Below are experts of layer 7 (counted from 0) of a mixture-of-experts language model. Rows are named router (the router's row for the expert) and show model dimensions 0-127. Each number is 128 + 24 x the weight over its row's rms, rounded and kept within 0 to 255. Numbers have three digits each.
After each expert's rows: a language model's description of what the expert responds to; "comes after" lists some tokens at least twice as common just before its tokens as in all text. This comes from a sample of Wikipedia text that the model never trained on. Tokens count by the router's weight.

# expert 15
router:113128117118159186156115161104116099130141098132144110115143124152146175095155170077187105139098115093098105117087086129113118140128183127108133103111154132121122112102141156094160117150146131156144091097168110125110150106122160117112125121127130087081113125096128107095119125118129143167128164126156121131116083126114114123120128153121154168156081137158136115077092152122097068114138
It responds to: Single capital letters or short first pieces starting proper names, such as St, P, B, V in place and person names.
comes after: "-", " (", " ", " \"", ":", "|"

# expert 3
router:131147154140129124161148088143084145087079096151127123146124094129126124115132170101098164104098122108158141120150138114114131134146109181113117136134141147158118112172080136133175136160103151121138086140086120111083126178144136128133128098120150152120134080132126095136134123111110115110132083088129125115114128132140136128153077129134109139139085138154126112143102128152127119152115
It responds to: Dashes, colons and line breaks opening infobox or taxonomy fields, plus field names like Genus, Species, Elevation, Preceded.
comes after: "\n", "-", " =", " •", " Coordinates", " Born"

# expert 12
router:141138147125138116120115097139155119128090085139130115151112119128121136110131156106125146133145133154140161125139137140123103129138121110096123139150080128144099151096118091157094102123109088150144126120143182177111103104125095135150102155106171136128105121144111143128123120136110141147087143119142144151134178142157182100155155100133135112122053181134133139179121096149122142104134
It responds to: Table pipes and separator rows, especially at row starts in sports and stats tables, plus the, The, In, During.
comes after: "\n", ".", " in", " during", " for", " —"

# expert 11
router:134121120154139132124120140116113143128110148090130149143115127128121117135133154126151108152153127116133092123135143118148130162141127167095128154103141090086118184144139149105140131137127114154123200159140113127143113148145122130129106110143159130110129128112105104150106131093132149116165133120129126132071132122123145137079078125138125117092118175156162129175132115121138162102091
It responds to: Commas, pipes, list dashes and = heading marks separating list or table entries, plus titled, named, and years followed by commas.
comes after: "\n", "\"", " such", " vs", " name", "ucci"

# expert 13
router:086122113100125118093111129078122081133121122178085111155144148093104155120129113087151153151114117181123142138156106131122104099121116103107094119148089109172108150170138127106136112135139137165149114104153136150171107125107121095098152138104142113122142137155184160149151155096131127153126115108123143135149162132116099121150112102133150154134137163131129095134154116153119136169123
It responds to: Capitalized labels starting infobox rows or table headers, like Born, Label, Chart, See, plus word-starts and bytes of Thai or CJK text.
comes after: "-", "|", " |", " (", ":", "=="

# expert 23
router:121111105141100129080126147132143121116140149128116171092091093117164127105118151108133123146177145130109148139137131131175175145122158170105132103103132119148113096126109111167156137141118115146145135157094131117128076129167159141107100117163116127108138132139114123059133146153157150152110132117138115113120100114147124124126151129096096102135079132093143162154163126102141157078128
It responds to: Line breaks after headings, opening parentheses and quotes, and plural people nouns or pronouns like people, children, players, it.
comes after: "\n", ".", "==", " ==", "===", " ==="

# expert 9
router:093160119120135085170125151146159119142116129121123153104112110127119127163104134175114119146111127143108117134147189145113132110166164193116116104105182137124080116161109166148096180116164128118121118122108093122139140114097095115135141167103117123163115181148126157104142107092175141149144140154123144114130142165130110102142113159173109104091168163107134125133157133151111152173172
It responds to: Verbs and participles after was, to or and, such as used, located, built, announced, and -ed or -ing endings.
comes after: " to", " was", " and", " is", " were", " also"

# expert 2
router:112107152120121167163132095132161110171133120116178112127142085144173134125116094132139152124132150071135130111130102168126148135150121102140131144194121088086161146079127083065133103146153123086156098101113092105098113118123148145091130138118144118086108163110160089146160102148107133098119110165116118130084148132140139151152156148115126093151128096114132162112066112100150135106129
It responds to: Line breaks ending table rows or list items, plus inner pieces of longer words, such as test-i-monial, ign-i-tion, res-ci-ssion.
comes after: " |", ".", " ", ")", "---|---|---|---|", " re"

# expert 21
router:163103114103139137115100143162117138134138133159106121143134105126171170126172153186137126131133144151164122171089118093149124112123120114157158152150147163142140101146087126158108113134100133171162150128131123143108126144137160125101135132145131108143177173134143131138108147165083146154159113124090137125129097126156152143084131107142133125146125132105128134133177151140115128100148
It responds to: Pipes between numbers in results tables, and to or modal verbs like would, can, may, will before a verb.
comes after: " ", " 0", " 1", " —", ")", " 2"

# expert 14
router:163135126074112103143123091140146101112122133089166123127092080130088092163126150132148107151115128108102122132113141091132126125129132104135120132132147140113139127125135123147153161113147094129176106117181137098132148145128128162116128136149143106139101122102112131090129094146126141135116134131107105100134098110149185097144161184101130141154120139103129100118096142113157113130185
It responds to: Numerals such as day numbers, ages, years, measurements and table stats, such as 46, 23 October, aged 82.
comes after: " |", "|", ":", ";", "/", " 3"

# expert 5
router:122161097127142125141142138142155143156154151110157139116142133148132110147099106130130144120159151146111169140109133105106174138118088175151130092145128126057112087100103117120138119149163158117134142129128121094131142176112096162183121102154115162102114128139132159086134116153131109148125166128145131135134137126095078123145129121096088120101131107112130140081080103127114130140133
It responds to: Month names and nationality or country words in running text and lists, such as June, September, American, British, Korean.
comes after: " the", " of", " in", " and", " United", " a"

# expert 1
router:142141128141163099109115145106114140145092141135161142127080104111117134183142139134127116084121108131107134133140150097121095135134149190090132128098082141128122101142135066128124164111100112135098140155119125191147150114094129153105084110118146144131113124163124130125177129139142112143118135130099101143104109184123116122140083149125112134074145139174105117168116137108103114123173
It responds to: Determiners like the, its, his, their, and adjectives right after them, such as first, same, original, top, political.
comes after: " the", " a", " of", "'", " in", " The"

# expert 7
router:162124083115132113105117155139092116113145142097063146110118128119096114127076125133114146128170102125123103151088096111107093094091127104160138138160078148100133115108164122110129160142159139117160142171103134133120140114151183112173150116115140164139159085103153135138143138121143138080148165156144150138155134122155083147100129117095100140132141105122124155141158090105140126144172
It responds to: The articles a and an in prose, and numbers, blanks and headers inside tables of election results, sports statistics and coordinates.
comes after: " |", " is", " as", ";", " was", " /"